Weights of a small mixture-of-experts language model, trained from scratch on English Wikipedia: 10 layers, 2 picks a token.
Below are experts of layer 3 (counted from 0) of a mixture-of-experts language model. Rows are named router (the router's row for the expert), gate (a neuron's input weights, with its number), up (a neuron's input weights, with its number) and show model dimensions 256-383. Each number is 50 + 10 x the weight over its row's rms, rounded and kept within 0 to 99.
Before each expert's rows: "comes after" lists some tokens at least twice as common just before its tokens as in all text; "gets" lists some tokens that make up at least twice as much of what it gets as of all text. This comes from a sample of Wikipedia text that the model never trained on. Tokens count by the router's weight.

# expert 10
comes after: " |", "–", "|", " (", ":", ";"
gets: "ed", "  ", " 0", "0", "2", "1"
router:26 63 47 46 42 55 56 48 47 39 54 55 53 52 33 69 54 36 52 52 67 44 59 52 65 60 59 58 51 40 40 46 46 44 47 64 58 57 53 39 51 64 52 48 56 40 64 54 60 49 42 53 41 52 64 58 62 42 58 48 29 50 39 31 41 32 32 70 66 36 46 68 42 48 59 49 43 57 38 66 46 43 56 56 58 49 41 66 50 53 59 54 41 48 33 60 49 59 53 48 61 45 51 51 49 70 62 49 49 40 41 63 61 37 44 38 43 43 46 55 58 48 40 46 48 49 47 53
gate1:41 33 57 52 55 51 47 36 56 62 40 47 53 34 41 48 39 44 40 55 28 46 67 47 70 47 38 51 50 54 60 68 61 59 55 40 43 62 50 44 42 51 45 49 35 54 53 30 55 52 56 33 45 50 66 50 40 67 35 69 50 46 42 67 46 54 64 43 43 41 44 46 60 57 59 40 43 65 72 56 48 59 50 49 28 56 46 33 47 47 51 48 57 63 55 53 35 53 38 36 39 54 47 59 48 70 60 34 50 50 52 50 40 59 53 52 48 61 62 47 51 53 57 54 70 48 31 49
up1:42 36 53 63 62 50 51 55 50 38 51 49 46 45 55 33 48 50 43 41 36 43 50 52 59 52 56 63 52 57 53 47 52 40 61 71 49 61 40 50 62 38 33 53 44 53 50 63 39 78 51 52 40 32 32 66 46 53 52 46 54 53 60 80 57 53 69 50 42 51 62 39 65 52 55 46 52 46 56 53 52 58 50 58 56 47 38 45 35 42 56 23 41 40 51 37 41 52 56 51 54 49 55 46 63 61 33 49 64 54 45 55 48 36 54 56 51 71 57 46 51 42 55 64 65 60 32 53
gate2:31 43 55 58 57 69 64 42 53 68 40 64 45 50 59 48 61 49 53 45 56 55 54 42 62 45 60 51 59 35 60 78 51 43 48 63 51 35 58 30 69 39 56 43 64 55 55 53 63 45 50 51 59 55 55 70 49 47 54 52 50 43 53 57 63 49 51 56 68 42 34 58 55 56 51 66 31 64 22 53 58 64 58 41 43 44 62 54 40 51 45 75 62 58 49 47 53 50 46 57 47 54 59 65 45 63 32 60 58 48 40 43 54 51 42 60 52 60 48 57 34 53 46 43 55 49 48 53
up2:55 54 35 36 50 38 42 45 49 50 48 40 48 35 50 48 47 53 39 73 43 45 55 59 38 57 55 54 46 38 40 27 49 47 39 44 51 50 51 66 47 40 29 49 40 38 46 45 42 35 64 58 44 33 49 31 51 49 45 45 54 50 46 39 56 49 44 35 38 67 64 35 59 71 48 45 60 33 60 36 45 32 43 45 47 49 50 39 59 56 44 49 23 38 48 50 63 67 44 59 56 63 45 38 59 54 57 40 62 49 59 51 30 56 52 45 63 32 56 38 75 50 44 49 42 52 49 38
gate3:57 42 55 33 51 54 48 61 47 60 44 44 43 43 38 51 61 58 34 45 53 54 41 59 57 44 49 33 52 54 40 60 35 67 33 40 49 25 39 56 58 56 54 45 41 35 49 64 53 58 59 49 48 39 66 52 57 64 58 51 52 56 55 51 62 48 50 50 48 49 43 60 50 60 48 54 56 47 52 56 63 37 55 71 45 43 46 63 46 26 55 61 42 49 74 56 36 65 53 48 37 56 52 44 61 51 44 58 72 49 40 53 45 35 36 49 36 52 61 63 44 39 61 60 65 46 38 67
up3:54 50 51 36 40 60 36 47 50 68 60 52 43 52 55 49 63 60 38 54 52 51 48 64 57 22 49 45 48 42 54 61 44 60 34 34 47 40 47 40 51 55 60 55 44 42 55 64 54 61 62 59 53 52 50 53 47 56 52 49 58 54 56 44 51 48 37 52 56 46 42 46 56 57 37 49 50 55 39 58 68 31 50 69 58 46 53 35 62 42 62 61 51 49 73 58 44 61 44 65 36 45 56 44 57 45 47 53 62 51 36 60 49 35 24 69 42 34 69 63 40 54 55 60 47 54 45 61
gate4:34 51 46 64 31 38 54 59 47 44 38 51 42 62 32 61 41 46 61 53 41 38 51 37 52 45 51 53 59 52 50 51 59 47 44 50 69 68 52 64 44 50 50 37 45 43 23 68 51 38 44 31 50 52 43 50 53 65 48 42 32 64 53 62 67 33 70 58 63 52 57 68 57 44 39 58 57 52 72 44 48 53 44 45 59 60 43 56 46 63 54 63 35 55 55 58 50 48 41 47 39 64 59 46 29 52 37 48 38 56 53 65 43 65 33 74 32 32 50 50 45 32 52 40 47 39 41 40
up4:63 53 55 39 67 54 43 49 43 48 59 42 61 43 47 41 60 38 38 56 57 57 54 57 47 54 55 53 39 52 55 53 37 50 37 40 46 54 49 33 60 54 55 62 53 38 71 46 59 55 50 64 40 51 48 57 55 33 41 65 73 23 57 44 27 51 45 33 38 50 44 32 58 69 53 33 38 40 31 46 38 44 55 55 36 40 45 55 60 40 38 37 58 58 32 43 37 51 39 43 53 44 39 42 65 47 57 53 53 32 46 38 58 38 45 26 74 71 59 39 49 60 57 40 60 58 64 51
gate5:50 40 70 38 43 47 48 51 36 48 41 77 57 46 67 20 62 53 44 38 60 51 59 39 43 60 63 40 37 42 57 65 51 31 63 55 64 50 41 47 45 51 71 48 52 56 34 64 60 39 58 55 58 48 64 76 59 43 62 56 51 68 47 40 47 57 54 53 43 46 56 47 63 63 57 48 58 53 40 61 44 29 66 53 43 29 36 47 69 53 42 58 50 53 50 66 61 53 58 45 38 42 51 37 44 68 59 44 50 69 50 68 57 31 63 56 38 41 46 61 42 58 50 48 60 37 60 64
up5:38 50 62 25 46 42 51 45 52 50 54 62 51 32 63 54 59 56 60 38 51 53 49 65 57 47 51 57 40 47 50 60 40 37 54 59 49 42 48 47 44 46 55 52 50 54 23 60 40 39 71 52 62 56 59 71 61 56 57 62 68 58 39 52 46 65 41 66 55 35 53 58 63 55 66 41 52 55 48 54 31 34 56 54 53 45 46 66 66 52 47 46 45 59 61 63 68 56 55 50 47 38 42 37 65 45 56 45 46 64 57 46 52 50 55 44 46 45 45 66 43 36 53 54 43 54 59 51
gate6:55 39 50 59 58 38 45 57 44 43 49 48 51 55 45 62 44 54 63 55 51 50 49 40 43 66 71 45 51 32 37 41 58 45 64 62 42 66 71 50 50 58 32 46 37 59 58 64 53 54 45 53 41 47 52 46 50 32 68 36 73 62 52 57 53 62 39 49 53 33 60 48 42 52 55 31 60 45 34 46 27 57 36 42 38 44 43 52 62 52 65 48 37 57 61 37 49 56 34 46 57 67 42 45 31 34 45 51 49 52 39 41 58 66 18 51 55 39 39 64 60 45 59 43 42 38 56 44
up6:56 51 48 54 50 34 44 56 49 41 39 42 62 33 51 55 60 49 56 46 53 64 49 47 48 74 59 53 58 48 38 44 53 53 57 67 45 65 59 49 56 52 38 50 29 51 60 49 64 56 51 57 45 34 56 36 47 39 60 31 51 69 49 59 48 53 58 49 42 42 54 48 61 45 57 41 66 59 63 42 39 33 39 44 55 46 50 51 46 53 54 41 59 53 51 43 57 53 43 48 58 66 60 46 34 41 48 65 49 61 69 40 42 70 32 55 63 26 43 66 39 60 49 54 48 44 55 43
gate7:56 62 39 51 56 55 61 32 35 54 43 55 48 53 38 47 63 49 49 54 50 40 53 34 40 54 37 54 57 35 64 57 42 33 57 50 47 56 31 47 56 46 43 47 45 62 66 55 75 53 72 56 56 62 54 46 36 52 47 39 59 40 59 55 24 53 67 59 40 48 53 52 44 25 49 45 47 51 60 30 65 42 44 57 55 48 58 44 52 37 32 41 44 55 48 43 42 47 58 62 60 62 67 66 49 54 37 45 43 53 48 43 42 46 59 38 47 53 54 41 55 67 39 44 41 41 59 47
up7:34 48 65 60 40 49 51 36 65 28 44 36 53 57 43 58 75 47 42 50 46 53 62 48 49 48 60 45 45 54 42 41 64 59 51 51 53 43 60 39 64 59 63 68 55 38 48 44 48 69 45 37 36 38 51 46 55 52 59 55 49 47 53 47 51 29 36 48 49 51 34 50 64 53 46 68 44 55 50 42 45 56 34 54 29 55 39 49 59 51 49 51 49 36 54 39 45 51 52 52 38 45 47 33 41 50 63 78 63 57 51 45 37 54 61 61 55 47 59 33 40 50 48 67 55 44 58 56
gate8:52 52 59 45 58 56 45 52 76 46 43 41 45 59 62 63 51 41 51 41 54 65 39 45 55 57 56 55 51 45 58 56 64 48 69 38 52 41 40 40 32 68 58 52 72 56 43 42 68 59 67 53 66 37 43 55 52 36 46 44 56 44 62 57 67 51 70 45 51 42 56 53 64 51 41 61 45 63 71 60 50 53 64 50 51 49 52 41 52 44 63 50 57 35 60 50 47 46 57 49 29 56 56 41 77 78 46 61 53 57 47 56 44 60 56 52 43 50 43 46 55 76 22 41 47 63 65 49
up8:41 44 62 40 47 56 54 48 49 55 51 70 58 39 53 48 55 50 55 49 41 53 33 54 53 58 55 52 41 54 51 29 50 30 42 49 59 46 59 65 65 53 38 37 61 43 43 50 35 53 35 41 65 42 39 33 62 29 48 53 53 45 46 58 45 48 54 46 52 37 50 42 45 38 38 59 51 47 34 39 34 39 36 42 60 51 56 48 47 50 49 64 56 49 58 66 52 60 49 41 47 40 47 47 45 37 45 47 45 55 57 54 40 55 47 61 64 48 55 36 38 43 52 41 45 36 43 49

# expert 3
comes after: "\n", "-", "|", "M", "\n ", " \""
gets: "-", "|", "–", "N", "A", "us"
router:68 41 40 38 46 62 51 53 37 65 32 69 49 45 37 34 60 35 37 46 55 50 64 49 34 60 73 47 50 53 48 51 55 34 49 40 67 48 53 44 42 45 43 58 49 40 32 66 37 50 58 54 44 72 53 58 56 45 69 55 45 55 50 51 33 66 66 53 52 45 69 61 55 61 43 61 50 39 44 36 45 44 50 68 48 53 61 44 36 41 43 48 56 63 64 51 62 56 47 31 62 56 52 60 57 52 66 44 60 47 51 68 39 47 67 58 22 71 46 39 36 48 45 39 53 63 45 40
gate0:51 54 33 46 58 51 57 33 51 57 51 81 48 59 46 73 48 52 55 61 57 66 47 57 45 55 50 73 57 45 46 57 64 42 63 43 49 57 51 47 46 29 34 61 46 56 67 66 63 55 80 48 43 44 66 46 48 52 54 60 52 65 44 53 43 34 47 42 36 53 42 61 48 46 59 48 57 60 60 58 56 54 53 65 50 51 55 65 38 49 53 63 61 57 58 55 49 56 40 55 66 51 50 68 42 57 66 44 61 64 43 40 42 49 41 53 52 59 73 76 51 50 53 45 57 54 54 57
up0:38 47 53 56 40 40 43 57 62 50 50 39 49 43 60 45 48 54 55 40 44 55 53 44 51 34 38 44 28 39 61 51 30 61 43 47 56 44 60 64 45 59 64 52 57 43 46 57 46 70 15 45 54 61 61 50 48 57 44 35 48 42 50 51 45 69 45 62 45 56 64 46 54 70 40 57 47 55 42 47 45 44 50 46 65 40 41 39 55 41 56 46 48 41 47 47 63 44 62 46 34 34 56 24 56 54 40 62 37 35 43 42 50 53 50 38 50 52 36 22 61 49 31 50 43 50 53 49
gate1:50 47 52 34 52 67 49 51 34 61 56 41 46 37 50 40 56 48 41 65 63 40 21 45 31 55 42 47 46 44 59 66 51 41 59 51 52 66 50 48 49 53 57 40 67 62 53 44 54 60 63 62 56 56 37 43 44 48 92 48 51 63 48 46 44 48 62 66 47 38 47 46 62 45 39 53 22 61 48 28 49 55 51 41 42 55 53 56 52 33 44 66 45 49 42 81 41 36 55 44 52 51 47 36 74 41 47 61 24 56 38 65 66 58 40 23 51 56 45 44 48 49 44 59 56 48 57 58
up1:43 48 58 60 58 60 46 44 62 55 42 37 61 57 48 49 41 56 62 36 36 53 78 64 61 44 57 62 63 54 35 31 36 60 30 52 58 42 47 67 33 34 53 65 34 31 43 53 45 66 60 57 50 54 69 56 57 29 36 63 42 37 37 58 46 45 44 47 36 51 58 53 50 47 61 56 60 49 41 57 58 52 58 62 62 49 48 45 35 57 63 47 52 65 59 48 53 59 35 56 49 40 43 69 42 60 42 46 63 56 64 56 36 51 67 80 51 48 43 52 62 40 65 39 44 57 44 28
gate2:57 49 45 56 67 37 72 45 42 48 52 59 56 44 62 38 38 50 53 44 46 62 31 60 60 45 56 45 39 46 52 47 74 28 50 64 45 53 53 64 47 42 48 36 31 55 34 46 50 51 37 50 50 67 48 57 64 52 73 37 50 45 42 61 63 47 36 27 44 45 57 60 51 54 56 66 42 45 49 54 42 53 52 54 49 28 56 50 46 33 57 42 52 57 53 52 62 58 31 49 55 56 65 54 51 38 53 39 42 49 52 47 52 54 43 51 59 43 57 55 56 53 48 48 38 46 53 51
up2:40 51 41 54 59 37 68 62 51 55 43 39 64 56 52 43 45 50 46 53 46 67 45 46 63 35 43 41 39 42 51 38 51 51 48 63 60 54 40 41 51 42 48 59 69 46 50 44 42 38 53 49 47 56 53 40 61 61 60 45 57 48 38 51 36 55 35 36 37 37 55 42 41 54 51 52 46 42 46 61 44 57 55 42 40 27 44 39 48 38 65 42 61 44 67 55 48 54 49 50 57 52 56 60 55 51 54 32 46 60 76 39 51 66 53 70 58 50 54 51 59 54 54 54 27 30 48 49
gate3:62 55 62 37 49 52 49 45 40 42 47 58 38 45 47 37 56 49 53 74 38 46 48 41 62 65 24 59 47 59 69 35 69 70 49 47 45 56 58 54 36 56 47 44 45 39 61 55 41 44 63 30 64 35 34 41 41 47 45 64 42 44 66 52 32 49 47 52 50 60 54 50 49 68 56 46 45 23 39 55 48 57 71 46 49 66 58 46 33 57 40 51 55 72 48 40 44 44 45 41 44 51 46 55 51 43 42 64 51 45 52 38 54 46 54 42 60 47 38 61 41 67 42 33 51 57 51 57
up3:53 58 39 28 63 58 60 70 35 58 64 52 42 54 62 47 36 53 68 58 50 54 48 58 58 38 44 43 42 70 62 44 46 64 52 42 52 61 57 57 48 49 54 31 64 29 59 57 39 47 64 44 77 60 41 56 40 45 61 49 51 45 65 55 54 44 49 47 53 60 64 58 39 44 36 65 49 33 57 51 61 54 61 66 49 47 43 46 47 55 40 58 53 62 58 52 52 56 49 37 49 49 41 61 68 40 51 53 42 39 48 44 50 50 54 45 50 48 37 49 52 57 42 50 32 52 55 50
gate4:67 41 67 43 42 49 44 45 62 43 38 59 50 49 61 57 52 46 43 65 48 56 48 57 37 31 53 41 41 49 38 32 36 51 45 34 46 60 44 43 40 48 52 45 53 54 36 53 46 50 57 65 54 59 54 57 38 60 68 56 62 57 52 42 69 35 43 54 40 57 33 53 62 66 41 51 41 35 44 47 27 42 35 40 47 44 54 52 63 48 33 44 40 28 57 56 74 55 58 59 51 26 67 57 44 44 31 49 46 65 38 47 58 45 46 59 38 36 66 62 54 52 35 57 73 43 49 46
up4:47 35 57 45 51 37 65 71 54 54 55 61 50 40 46 42 67 47 55 49 38 50 65 52 55 24 54 37 38 35 45 50 32 52 71 47 48 46 57 46 50 46 51 47 50 53 51 60 55 45 64 66 35 51 63 48 42 64 68 40 45 54 49 50 67 49 39 59 50 52 56 28 48 41 37 57 57 59 58 67 45 47 54 43 42 54 39 64 66 55 51 30 59 33 46 46 64 40 52 49 50 45 62 56 57 57 61 72 61 55 49 47 59 49 42 52 35 58 65 44 36 36 53 63 35 40 53 41
gate5:45 44 49 49 60 32 61 41 38 41 45 54 47 61 49 42 50 42 51 51 51 51 56 57 36 47 48 48 47 49 61 55 48 57 45 30 39 61 38 57 74 51 38 48 38 21 73 56 52 43 42 37 32 49 54 47 57 41 64 66 43 29 30 29 41 55 46 46 67 40 45 56 42 65 53 40 52 46 36 48 47 57 63 40 42 42 46 52 48 38 57 50 67 58 32 65 40 43 61 40 45 53 57 53 49 46 59 59 52 49 39 61 66 50 52 42 55 41 45 64 64 54 45 42 60 43 49 56
up5:49 41 43 50 59 41 63 51 59 38 39 46 38 32 54 44 57 58 57 37 41 47 49 66 43 43 57 29 45 34 52 46 30 62 45 52 45 26 70 41 46 46 59 51 43 40 57 54 42 68 50 57 48 43 52 47 49 52 64 56 48 48 57 23 61 43 33 60 48 44 52 60 62 51 57 44 52 39 30 63 53 40 51 30 52 41 48 61 53 33 45 34 54 57 59 52 57 60 46 56 45 49 55 56 47 63 69 46 57 34 50 53 46 44 53 60 56 39 51 53 63 60 52 55 41 45 53 57
gate6:57 46 46 56 54 71 46 54 47 63 54 51 37 46 47 30 60 52 50 38 36 55 40 72 70 37 49 64 33 42 52 36 53 59 58 42 66 42 46 56 44 61 46 54 39 52 40 35 52 54 54 43 61 53 33 45 56 55 55 54 43 28 49 44 53 46 53 66 33 43 51 44 54 35 47 28 52 44 39 45 55 45 47 62 62 38 57 38 46 33 60 38 61 52 43 53 35 65 43 50 40 43 52 59 51 47 48 56 35 66 47 54 55 56 37 36 39 33 61 55 50 39 59 52 50 51 66 57
up6:53 52 49 48 29 45 37 30 37 48 47 56 58 52 52 29 46 50 62 51 57 39 61 48 35 34 52 54 52 46 47 32 48 42 49 50 48 60 38 42 44 47 52 52 41 46 50 66 47 41 46 60 32 50 34 41 45 47 45 56 51 69 57 41 64 50 41 54 50 33 52 44 58 54 55 48 38 49 46 42 47 36 41 49 57 53 46 43 55 59 34 55 49 42 52 50 54 43 40 42 52 49 54 36 46 47 54 30 66 50 33 39 65 71 44 50 53 69 59 36 68 56 36 44 35 63 49 55
gate7:55 28 48 55 62 42 64 54 66 47 50 51 34 58 57 45 61 39 52 62 51 44 38 57 32 47 67 43 39 52 63 59 65 76 65 60 57 54 50 29 38 52 47 40 42 44 58 44 60 35 74 51 49 31 47 44 48 44 58 61 49 49 52 52 60 40 47 70 56 53 47 56 55 49 47 51 66 57 45 47 49 46 48 60 62 43 65 51 62 37 43 63 50 52 74 46 46 48 54 38 59 57 41 48 56 53 62 49 49 41 50 59 45 45 49 34 61 47 47 55 54 60 47 37 39 33 34 52
up7:37 61 17 52 31 46 46 56 60 41 61 61 43 50 49 49 35 46 54 45 53 60 51 61 69 60 42 46 59 70 57 56 36 69 40 35 66 56 46 57 37 52 46 55 52 59 46 60 52 57 55 57 59 54 47 41 52 43 57 45 48 44 55 74 28 33 43 44 40 59 52 36 44 59 49 68 66 45 36 43 60 40 61 48 33 39 48 40 61 57 44 40 68 44 31 58 51 46 63 42 40 47 56 45 60 58 47 55 56 52 36 67 70 38 49 66 56 42 39 53 59 60 55 57 65 44 33 46

# expert 9
comes after: "\n\n", " of", " and", " to", " a", " in"
gets: " in", " the", " that", " his", " he", " In"
router:39 37 51 66 60 62 33 40 53 37 35 50 28 62 50 57 40 58 47 48 65 34 21 68 71 64 46 45 39 61 63 45 50 46 61 73 34 47 49 41 58 52 54 64 49 67 61 42 42 40 52 62 51 67 43 34 38 52 58 76 59 54 34 58 52 59 57 53 55 62 41 43 54 53 50 42 63 51 54 32 46 61 50 48 50 34 38 51 50 42 35 68 55 68 39 65 61 28 58 48 48 33 48 67 49 53 47 39 58 47 59 57 53 53 61 45 47 54 45 50 47 59 60 40 50 38 57 50
gate1:57 54 71 64 49 40 43 60 33 66 51 51 50 42 33 28 62 52 54 73 51 50 40 31 57 48 51 40 48 31 49 54 43 55 59 36 51 37 55 42 61 51 58 41 54 50 44 47 60 63 33 58 69 34 37 70 50 41 58 42 48 57 58 40 64 48 54 42 51 61 36 49 48 61 55 68 29 56 71 60 40 62 62 41 53 45 41 41 42 44 51 54 56 67 47 50 52 46 36 45 54 56 63 51 40 55 32 49 49 44 49 42 34 50 63 53 64 62 52 56 59 46 48 53 40 48 63 55
up1:45 46 37 43 49 59 54 43 51 38 48 69 48 47 67 76 65 49 32 34 50 69 44 57 44 61 51 64 66 54 55 37 38 44 58 65 44 60 45 73 56 46 48 33 51 36 52 42 47 39 60 43 54 67 71 36 62 66 52 45 36 45 52 53 39 51 46 70 44 40 67 46 46 36 46 29 74 61 33 41 62 50 39 48 39 66 66 57 54 38 43 58 47 42 66 60 29 60 50 60 45 61 34 50 55 56 62 44 66 77 49 45 49 47 38 49 30 56 49 47 59 46 48 52 59 46 42 64
gate2:50 47 63 56 64 48 29 44 67 60 53 42 54 60 59 55 58 54 49 50 48 34 42 61 52 57 65 65 72 53 44 28 50 67 39 52 56 57 50 70 65 45 41 38 49 45 57 57 62 55 56 55 47 43 54 37 41 60 26 41 48 50 45 40 33 33 41 47 56 52 48 57 49 42 46 39 41 54 66 51 47 49 69 55 53 39 49 70 37 55 51 51 57 63 48 56 43 59 50 43 60 64 48 52 64 40 67 42 51 43 35 46 34 37 36 40 55 54 34 54 40 43 51 47 45 54 57 46
up2:62 48 42 30 53 64 45 41 46 54 61 49 57 51 49 55 40 51 57 42 55 54 45 62 71 47 64 48 63 53 49 41 56 61 42 58 48 47 37 41 59 70 52 42 43 55 32 33 65 47 36 55 54 49 57 28 41 62 37 45 56 53 42 53 38 59 35 32 54 44 31 61 37 47 42 58 71 49 57 70 36 41 54 53 49 56 52 56 60 41 67 44 63 55 50 59 65 44 58 30 68 54 33 24 70 57 45 53 48 47 42 21 35 52 67 40 62 50 48 51 59 50 47 50 62 52 51 49
gate3:52 52 49 42 57 44 41 37 40 48 37 33 47 30 42 60 46 52 61 47 49 47 55 38 57 46 39 56 50 54 52 52 57 34 61 51 34 49 53 51 45 49 50 60 43 40 46 61 50 60 64 54 42 49 40 47 44 50 42 52 43 58 40 37 55 49 40 42 47 56 54 57 48 71 37 50 55 56 51 59 65 40 52 50 45 70 50 50 55 55 39 57 40 33 51 55 53 48 43 44 63 51 44 36 44 51 42 60 58 40 58 46 44 69 65 64 44 70 51 72 70 63 37 60 56 52 49 46
up3:60 38 57 62 45 55 49 60 63 47 53 59 53 49 48 54 52 40 34 49 44 54 47 61 42 56 58 44 53 39 49 51 48 59 52 64 57 47 51 33 60 42 46 59 68 67 49 51 37 38 41 42 56 49 60 29 51 59 55 62 51 51 39 75 44 43 46 66 62 47 36 27 36 23 61 65 51 55 51 48 37 72 43 63 68 42 58 43 34 55 52 43 74 64 35 54 46 59 62 67 55 59 42 68 50 61 60 43 62 50 58 63 45 47 41 34 66 43 51 55 41 53 49 60 35 54 40 42
gate4:45 51 60 64 43 65 46 46 40 63 31 55 33 31 36 35 42 55 43 49 40 69 65 58 48 56 50 60 38 52 51 57 52 35 46 58 59 36 69 54 55 57 44 58 54 52 47 54 45 30 35 61 59 36 57 48 44 59 42 43 40 44 49 66 50 59 44 66 59 58 64 55 56 32 63 59 67 73 44 49 56 51 45 39 47 47 64 64 47 55 47 54 48 44 48 31 51 57 36 57 54 30 48 46 50 46 63 59 61 37 41 60 55 59 60 51 42 48 57 43 39 41 50 69 64 60 47 65
up4:51 41 34 59 60 44 32 65 46 52 62 46 45 48 72 45 43 52 52 57 61 54 36 58 40 52 65 45 42 49 50 46 43 53 54 40 49 49 65 36 46 52 51 39 63 50 36 56 58 62 41 43 46 48 45 45 51 45 40 46 71 60 51 33 50 54 52 45 52 41 37 62 51 42 37 59 62 42 57 66 70 62 38 59 46 58 47 35 55 36 46 38 56 37 45 56 42 29 49 29 49 62 46 50 61 66 48 32 43 68 37 34 51 42 51 58 53 51 49 56 72 40 38 47 51 45 59 38
gate5:45 40 60 43 46 48 49 47 63 59 43 71 64 38 54 58 41 42 35 46 48 50 53 50 64 47 67 50 47 41 57 55 44 57 44 60 60 62 38 53 52 56 54 52 40 44 47 48 45 38 43 48 47 55 36 49 71 39 60 45 50 41 45 50 55 56 45 58 53 55 63 60 53 42 53 45 29 51 48 45 51 58 64 45 33 65 55 36 53 34 55 69 47 40 48 56 43 59 43 54 34 54 53 53 48 59 40 66 46 49 49 52 53 52 52 55 52 61 45 69 46 56 36 52 40 33 50 66
up5:62 48 69 69 28 47 55 32 64 45 47 57 35 63 63 57 40 64 33 53 38 51 48 52 30 58 53 66 39 47 53 47 63 51 59 29 49 53 74 29 49 44 37 44 46 49 58 59 53 55 54 51 47 51 44 40 47 46 54 42 58 47 46 69 42 48 49 47 45 57 54 45 50 28 46 43 57 56 63 51 51 43 39 61 52 48 44 61 50 57 51 35 51 42 36 60 54 21 64 52 65 48 48 52 49 57 57 51 53 45 60 61 53 47 54 53 63 51 50 47 58 42 67 41 62 38 36 47
gate6:72 59 56 46 58 40 61 48 27 41 32 37 52 59 27 52 51 52 54 53 51 46 34 49 44 33 61 47 61 70 53 35 49 54 38 64 37 60 54 51 72 55 42 43 55 74 34 46 59 26 35 34 43 28 52 39 50 44 61 62 51 53 29 32 49 57 44 31 55 57 33 60 48 41 53 40 41 62 58 37 37 36 51 40 55 63 47 43 61 37 44 68 48 48 61 50 50 55 41 48 64 55 37 46 34 66 28 60 35 39 80 44 57 43 35 31 44 53 40 39 52 49 57 66 51 58 49 49
up6:46 29 55 39 56 42 70 41 40 50 32 37 35 49 40 57 47 61 63 55 72 50 31 45 55 49 62 67 48 63 65 54 50 57 49 53 52 49 57 48 64 47 42 48 69 55 38 64 45 52 46 59 46 33 52 43 40 54 60 48 56 58 44 46 47 56 44 47 63 56 48 52 39 54 61 40 42 46 53 66 41 41 50 53 52 65 55 40 44 54 58 52 36 53 62 43 57 32 48 53 60 67 49 47 42 51 37 51 53 57 60 39 63 52 56 39 54 50 55 49 46 64 65 61 42 41 37 69
gate7:27 42 55 38 38 58 46 57 49 55 34 45 70 65 44 49 36 59 58 48 39 42 40 54 45 54 49 44 40 45 62 56 56 38 41 40 36 44 35 57 47 45 45 45 40 53 53 45 54 33 47 41 43 41 42 74 47 49 67 51 49 58 47 45 55 59 54 41 42 57 54 60 48 50 37 24 53 52 43 48 53 50 34 40 51 44 65 36 40 45 58 68 55 32 41 37 44 56 76 42 53 58 29 27 55 44 58 42 56 54 47 40 45 41 43 62 30 38 40 43 34 49 51 53 43 44 47 36
up7:49 64 43 42 46 52 33 59 44 46 71 55 40 61 42 42 49 59 70 48 42 49 34 57 56 45 32 44 55 53 52 41 53 51 58 47 37 37 49 45 44 53 45 66 26 34 46 56 47 41 54 37 51 56 55 56 49 44 36 55 40 58 35 43 67 54 41 39 49 45 47 42 46 56 50 26 37 48 34 70 51 56 45 44 44 62 40 50 57 47 70 56 44 35 46 48 38 47 39 54 41 49 54 50 41 47 54 51 39 36 60 51 41 44 37 53 32 46 39 45 46 49 49 48 60 61 40 40
gate8:38 57 52 60 61 64 36 62 42 63 48 37 55 48 51 54 52 35 49 52 43 46 57 49 28 58 53 58 43 42 58 63 59 50 37 23 45 40 62 58 34 43 55 49 39 56 58 47 46 22 26 49 49 68 50 30 47 55 66 39 67 42 39 65 59 44 49 61 42 51 49 54 54 68 46 56 45 53 47 64 37 54 70 48 40 44 60 49 54 45 39 44 50 39 46 44 42 64 54 73 51 50 62 51 65 34 36 57 63 50 47 43 50 43 61 52 49 43 49 42 48 58 35 53 44 47 52 29
up8:59 44 36 30 42 48 65 51 48 54 54 43 54 58 27 61 42 60 52 63 56 58 47 49 46 62 59 45 65 53 43 55 43 38 61 48 29 46 44 70 53 48 68 56 52 53 51 43 59 49 50 62 62 49 39 41 47 48 46 57 52 58 62 38 47 41 53 32 65 44 54 39 58 51 53 53 51 40 50 33 61 60 61 50 63 49 39 48 39 33 64 50 60 66 45 49 57 58 55 46 50 62 52 57 46 56 60 59 43 67 42 60 34 57 57 42 48 55 39 57 40 49 68 49 58 52 64 59